Below are experts of layer 5 (counted from 0) of a mixture-of-experts language model. Rows are named router (the router's row for the expert) and show model dimensions 0-255. Each number is 128 + 32 x the weight over its row's rms, rounded and kept within 0 to 255.
After each expert's rows: "gets" lists some tokens that make up at least twice as much of what it gets as of all text. This comes from a sample of Wikipedia text that the model never trained on. Tokens count by the router's weight.

# expert 30
router [137 134 115 114 121 125 128  91 127  85 116 114 100  72 106 141 123 120 133 163 162 115 101  78 157  76  92 151  87 178 144 189 145 114 170 145 132  95 136 156 118 143 142 225 129 129 138 111 154 127 132 135 117 120  80 115 139  74 112 106 156 161 121 156  85 131 132 132 157  98 129 160 117 121 154 147 111  62  59 192 108 135  67 116 145 161  90 116 146  69 119 118 128  99 127 131 140  99 126 105  83 169 123 145 150 122 142  90 130 134 166 155  66 124  98 104  40 135 136 105 207  95 141 156 150  98  88  86 147 100 164 139 150  69 123 111 121 176 125 144 121 157  80 197 134 103 141  75 185 132 138 128  98 131  91 160  96  92 163 124 100  95  89 139 117 184 106 132 123  96 165 146 116 150 157 129 129 132  97  77 134 162 167  87 128 119 115 150 134 125 132 165 189 162 105 122 152 122 183 182 164 122 193  92 130 193  62 155 109 183 106 122 148 149 136 139 222 113 106 212 119  96 114 218 160 120 123 115 113 136  72 169 118 149 134 144 106 125  90 118 102 125 156  87 207 157 124 148 103  43 129 134 157 147 144 116]
gets: "s", "os", "as", "es", "ers", "is"

# expert 104
router [167 140 109 166 103 149 139 106 140  27 124 107 113 115  88 148  71 119  79 136  65 111  88 101 189  38 123  88 177 127 172  94 118 111 113 138 128 113 169  93 121 139 199 107 151 152 143 113 166  84  93  72 114 164 101 133 131  95  81 126 106 148 133 175 158 190  88 118 164 120  79  78 145 118 105 105 134 104 139  95 105 201 129 121 155 107  94 104 129 136  75 101  86 101 109 153 193 121 119 143  76 161  86 192  71 166 127 105 152 129 119 118 138 152  85  99 136 129 125 135 119  81 130 198 210 136 102 169 143 105 125 151  70 128 151 143 151 134 139 144 154 161 108 141 128 112 154 167 104 121 117 161 128  96 117 104  61  96 203 142 141 134 157 151 114  93 100  81 127 160 127 146  90 143 112 125 106 150 134 124 190 166 163 123 109 110 111 141  90 129 128  86 211 117 129 157  97  92 171  69 173 129 141  88 151 126  92 144 108 168 111  96 134  97 134 150 139  94 133 145 111 142 137 163 126 132 147 147 124 109 140 128 184  92 108  91 134 122  85 136  40 161 126  97 146 105 184 105 120  40 101 107 164 151 158  97]
gets: " g", " G", "G", "w", "g", " s"

# expert 41
router [183 151 152 145 115 112 145 107 144 142 207 149 101 108  74 143 143 129  96  77 100  94 130 122 126 124 150 131 116 122 150 139 105 114  90 143 138  90  83 164 108 131 180 130 128 138 176 114 154  81  92  93 157 172 127  99 108 103  79 122 128 146 111 148 149 169 104 202 129  87 140 169  97 127 159 106 108 105  82 180  93 170 119 135 116  90 103 177 123 134 148 138 129 118  85 145 140  88  87 124 118  99  82 127 113 139 169 107 138  52 113 137 123 110  87 165  90 112 135 155 102 119 170 154 218 113 140 104 137 150 124 132 116 111 155 161 119  85 116 173 164 107  96 164  75 102 157  79 110 128 128 107 135  68  98 108 151 155 126 145 142  58 100 208 104 127 122  65 171 144 188 139  66  94 179 150  97 120  97  54 159 127 137 104 132  90  69  94  90  61 103 126 168  45  97  92 167 137 164 138 194 168 154  93 109 139  80 127 127 186 158  78 167 110 158 108 107 138 118 197  88 138 132 137 184 146  72  99 179 170 150 136 104 120 164 113 104  63 121 120 129 149  96  97 182 145 147 122 125 129 116  96 134 167 105 133]
gets: " of", " in", " for", " from", " by", " at"

# expert 22
router [ 90 140 151 138 127 140 158 140  86  96 171 150  85 124 124 171 130  90 180 132 120  93 144 127 168 130 111 122  91 111 142 139 102 132 163 134 161  84 104  97  98 166 107 134 130  96 138  80 173 133 103 102  85 153 138 107 108  58  91  96 160 109  96 130 167 199 112 170 181 142 118 185  84 143 149 116 121 139 153 134  98 151  82  96 136  99 146 124 116 140  79 107 118 106 115 194 148  88  76 141 133 193 112 168 168 119 186 149 163 114 133 124 110 150  73  88  80 116 133 156 125 139 169  89 196  73  89 173 162  81  76 114 123 108 116 100 134 181 100 143 151 119 128  57  52 112 132 167 127 145 105  88 138  95 121 111 161 195 168 189 117 119 125 162 102 110 109 148 132 181 121 136 120 113 127  95 107  81 124 159 125 175 146 106 177 103 130  99 113  98 113 146 164  86  71 150 120 151 130 172 171 180 123 119  78 141 105 150  63 132 101 131 169  97 151 192 179  89 129 167  95  97 145 205 117 139  79 134 139  54 118  99 126 152 146 104 176  59 143 122 116  93  82  96 156 104  90  66 120  89  92 132 165 125 106 152]
gets: " Women", "|", " women", " children", " men", " People"

# expert 89
router [156 181 109 155  95 133 173 120 141 103 165 195 125 137  89 106  75 130  91 104 114 113  63 132 119 140 179 138 114 128  98 196 124 110 128 124 132 136 123 117 117 123 189 164  83 120 142 145 114  50 116 115 102 159 158 131 144 116 132 129 139 114 170 180 159 151  98 208 134 125 110 124 105 119 110 134 105  83 113 162  97 155  73 113 154  96 174 114 173 129 131  81 130 121  59 133 173 103  96 118 116 212 140 141  94 130 151 108 132 114 120 234 152  87  59 133  82 151 144 143 162 141 114 183 125 113 161 122 153 134 153 156 157 147 175 156 125 129  82 175 184  84  87 186 106 122 146  81 117 109 120 122 126 130 113 111 132 109 119 161  90 107 123 168 116 166 123  88 146 191 159 154  69 111 161  91  91  64 117  77 160 143 144  98 145  62 113 112  79  83 152 151 166  63 125 102 117 141 143 131 161 161 191 125 166 159 101 107 113 195 129 128 186 106 143  99 133  97  93 140  76 100 136 130 200 136 103 100 106 137 116 138  97 103 177 158  72 110  98 112 114 167  73 134 172 145 143 157 106 144 150  57 128 149 106 104]
gets: " in", " on", " at", " In", "In", " On"

# expert 47
router [178 178 105 186 120 125 139  96  94 130 123 150  61 107  89 167  90 143 141 116 166 117 113 144 162 112 128 144  89 125 156 159 129 153 103 137 100 121 114 113 114 108 182 195  80 133 151 109 139  95 145  79  96 123 128 112  62  87  50 129 140 188  96 181 155 191 124 168 171 126 141 129 180  95 139  95  97  59 107  67 123 174 113 138 147  65 161 165 141 124 115  96  82  49 125 216 134 140 154  60 123 174 127 158  87 142 123 116 234  99 154 174 113  92 160 134 114  95 153 177 140  51 125 132 191 133  79 152 162 113 162 122 111 112 108 132 149 109 118 158 128  70 151 114 125  83 143 142 108 144 118 120  88  75 124 149  97 113 159 143 100 131 101 130 123 154  91  92 147 163 132 144  74 143 141  82 103 112  89  96 185 115 112 137 131 107 146 125 121  79 106 172 129 142  77 131 136 157 131 161 169 154 185  68 118 160 105 163 123 142 110 109 115 158 124 108 185 107 125 157 119 119 152 121 151  81 128 171 100  79 159 154 134 145 135 108 115 130 130 161 139 169 106  90 187 140 155 110 105  99 109 136 129 141  40 142]
gets: "C", "S", "V", "L", "D", "F"

# expert 114
router [164 161  99 139  86 105 128 115 106 121 134 129 130 108 154 185 143 103  31 140 133 107 135  41 194  65 137  78 140  63 124 190 147 101 103 130 119  96  99 154 126 193 173 163  72  25 132 118 211 154 134 137 120 136 108  71 119  99 150  93 107 154 132 108 133 118  71 160 154  78  73 108 105  88 173 166 103 161 106 115  74 137 113  88 126 139  88  96 179  87 145 113 128  88 126 147 130 111  80 146 102 134 104 156 121 178 142 125 161 135 143 152  86 141 116 142 120 129 149 134 132 113 156 169 102 146 124  89 146 112 104 152 109 111 141 109  94 190 116 126 200 117  69 155 103  92 124  98 154 142 118  95 133  83  78 154 105 122 138 110 165 136  58 138 103 126 102 164 122 132 139 186 139 144 111 116  54 105 147  95 110 193 186 114 170 118 135  94 135  83  80 140 196 160 148 112 173 119 104 129 168 123 152 142 120 178  85 182  97 173  96 116 164  89 132 130 160  97  93 180 154 147 188 182 113  99 138 118 114 185  94 143  83 115 125 167  99 123 107 111 110 102 135 128 136 114 120 143 116 113 117 132 146 149 106  80]
gets: "er", "el", "en", "in", "ol", "on"

# expert 55
router [156 121 118 123 112 111 188 108  67 155 165  74 126 117  98 117  56  99  78  97  82 121  79  94 123 126 179 118  90 123 145 137  73 130 168 200 138 141 122 104 107 169 151 147 105  90 151  57 134 166 135 107 145 147 124  85 130 134 166  99 161  86 143 140 154 162 104 148 128  99 141 120 147 142 185 124 111 166 143 147 135 116 162 119 178  55 106 157 117 153 153 125  76  92  91 120 143 161  37 111 142 135 142 133  71 114 141 149 145 173 129 157 106  29  65 128 113 148 114 120 152 132 115 137 209  75 131 168 194 118 145 140 109  81 148 121  83 147 123 154 180 169  98 136 134 106 142  51 185 167 135 143 102 134 104  97 126  85 124 193  86 166 123 201 149 141 127 117 144 193 152 152 136 117 188  93 140  83 149  68 132 127 113 111 164  73 138 118  70 100  84  84 155  94 123 129 137  98 171 144 152 147 158 109  76 164 118 144 115 118 107  97 116 100 151 174 128 121  86 166 115 141 108 136 143 132  83 145  99  92  61 136 125  87 146 135 111  93  86 132  73 120  93 104 168 124 134 120 126 103  98 137 190 102 104 135]
gets: " a", " La", " A", " la", " Ne", " del"

# expert 120
router [184 200  80 176  87 148 211 119 130 107 119  75 124  72  73 133  53 145 124 136 171 105  58 152 148 132 136 111 139  78 182 220 116 122 106 158 117 120 135 125 115 172 181 157 121  99 170  88 177 128 102 108 123 132  76 118 108  65  90 136 167 171  97 168 171 172 133 168 168 131  84 141 108 131 105  85  93 125 115 119 178 155 129 129 161  76 138 109 124 136  49 121 135 109  65 193 123 131 156  96  98 149  86 195  79 144 127  73 152  90 137 132 124  55 101 103 137 143 134 198 135  76 122 140 122 146 133 121 143 143 184 147  64  81 127  92 135  94  98 128 124  94 132 132 103 140 150 134 118 177 145 155 128  95 124  99 136 186 195 211  86 111 123 121 116 150  84 118 190 145 145 126 112 131 133 129 120 101 119  80 150 136 126 123 162 127 158 106  94  97 123 138 163 137 104 109 126 157 141 152 123 109 159 105 164 160 140 172 131 181 112 150 121 119 141 151 172  89 140 113 119  94 157 151 156 150 130  75  97 100 100 136 132 111 157  86 131 135 132  89 131 146 152 100 142 121 182  80 127  94 169 137 136 156  81 194]
gets: " W", " N", " L", " —", " B", " T"

# expert 38
router [138 144 127 138 140 132 139  95  85  80 132 127 124  92 118 134 145 110 158 135 145 120 146 128 124  58 135 117  77 157 121 196 107  96 166 132 131 125 107 132  79 154 148 199 111 109 140 109 166  86 128 117  83 117  98 110 138 117 109 132 173 176 131 144 109 174 125 157 179  79 130 148 158 147 143 118  88  81  88 171 127 161  75  89 173 136 150 139 126  50 125  94 156  64 104 185 110 109  93 115  96 175 119 167 103 142 130  78 132 159 186 110  40 138 102 133  66 131 137 139 206 103 115 125 111  94 100 148 120  46 129 165 137 112  98 108 117 151 143 145 152 166 106 175 110 124 120 141 180 138 141 109 106 145  86 160  73 122 154 148  84 120 114 156 112 144  65 127 179 109 125 143  95 137 127 104  91 135  86 127 156 150 136  87 198 126  98 156 132 123 122 148 145 142  47 134 151 183 165 148 151 151 167 120 133 177  59 154  83 137 122 128 183 136  92 143 147 123 123 182  97  88 101 209 142 130 114 163  50 119 114 150 127 127 173  97  73  83  82 147 116 100 135  89 194 137 125 135  82  54  97 123 169 144 143 181]
gets: "s", "ers", "es", " people", " members", "ies"

# expert 84
router [121 172 122 181 130  94 129  70 153  85 120 148 101  84  77 113 119 116 155  65 135 144 118 130 155 138 160 114  76 131 121 121 136  93 173 114 168 136  65 136  68 127 122 126 127  80 163 144 163 107 137 120 117 114  71 112 113 133  61 143  79 154  96 141 151 153 143 125 124 108 123 105 102 129 150 138 119 117 124  88 146 167 145 118 150 131 115 137 159  94 124 128 210 125 115 179 110 149 122  94  70 115  77 127 110 127 125  86 114  94 177 110 101  99 143 145 115 151 141 134 125 121 102 100  94 110  87 132 155  77 165 191  75 112 110 141  67 140 153 121 204 110 128 148  57 102 133 152 133 194 132 142 105 105  51  96 106 147 185 109 197 135 119 116  27 155  65 142 163 125 171 156 118 124 165  81 115 102 126  99 136 173 207  70 207 109  94 128  89  89 101 160 198 133  75 142 147 147 129 122 172 141 171 122 150 142 112 144 138 124 152 113 173 108 132 139 120 118 125 133 118  59  88 216 131 144 149 182  88 131  89 125 108 136 112 102  97 130 113  86 158 205 121  98 144 142 204 119 114 109 103 111 104 145 124 161]
gets: " information", "%", "°W", "}", "°E", " km"

# expert 73
router [213 131 145 124 124  76 159  80  99 114 141 155 149  78 108 133 126 162 105  94 150 144 144  54 122  94 165 125  68 137 134 129 128  84 146 155 114 129 109 153 105 145 172 141 127  98 179 137 161 126 125  85 138 109 115  75  55  97 105 129 129 184 213 114 122 132 127 134 147  57  81 175 138  89 146 146 127 155 115 112 172 130 131 103 132  90  98 152 120 108 125  76 165 137 136 196 147 165 115 112 101 123  67 125 118 137 169 112  96  97 141 139  80 140 106 126 134 160 138 196  91  46 108 153 115  72 120 147 148 108 144 120  93 140 101  81  66 175 121 152 230 145 106 124 110  95 128 138 164 145 199 144  86 121  64 142 133 129 137 158 198 128 106 125  91 159  80  57 149 140 136 142  94 131 191 106  90  90 120 140 110 146 203 101 168 103  60 105 104  33 196 151 144 131 105 109 142 154 132  98 123 112 129 113 145 153  75 134 150 124 126 134 189  85 105 148 117 115 123 156 120 118 116 140 144 104  78 114 121 137 119 139  77 112 170 105 125 138 114 114  92 113 144  65 165 132 128 121 165  98  73 136 130  98 104 156]
gets: " city", " village", " town", " County", " the", " family"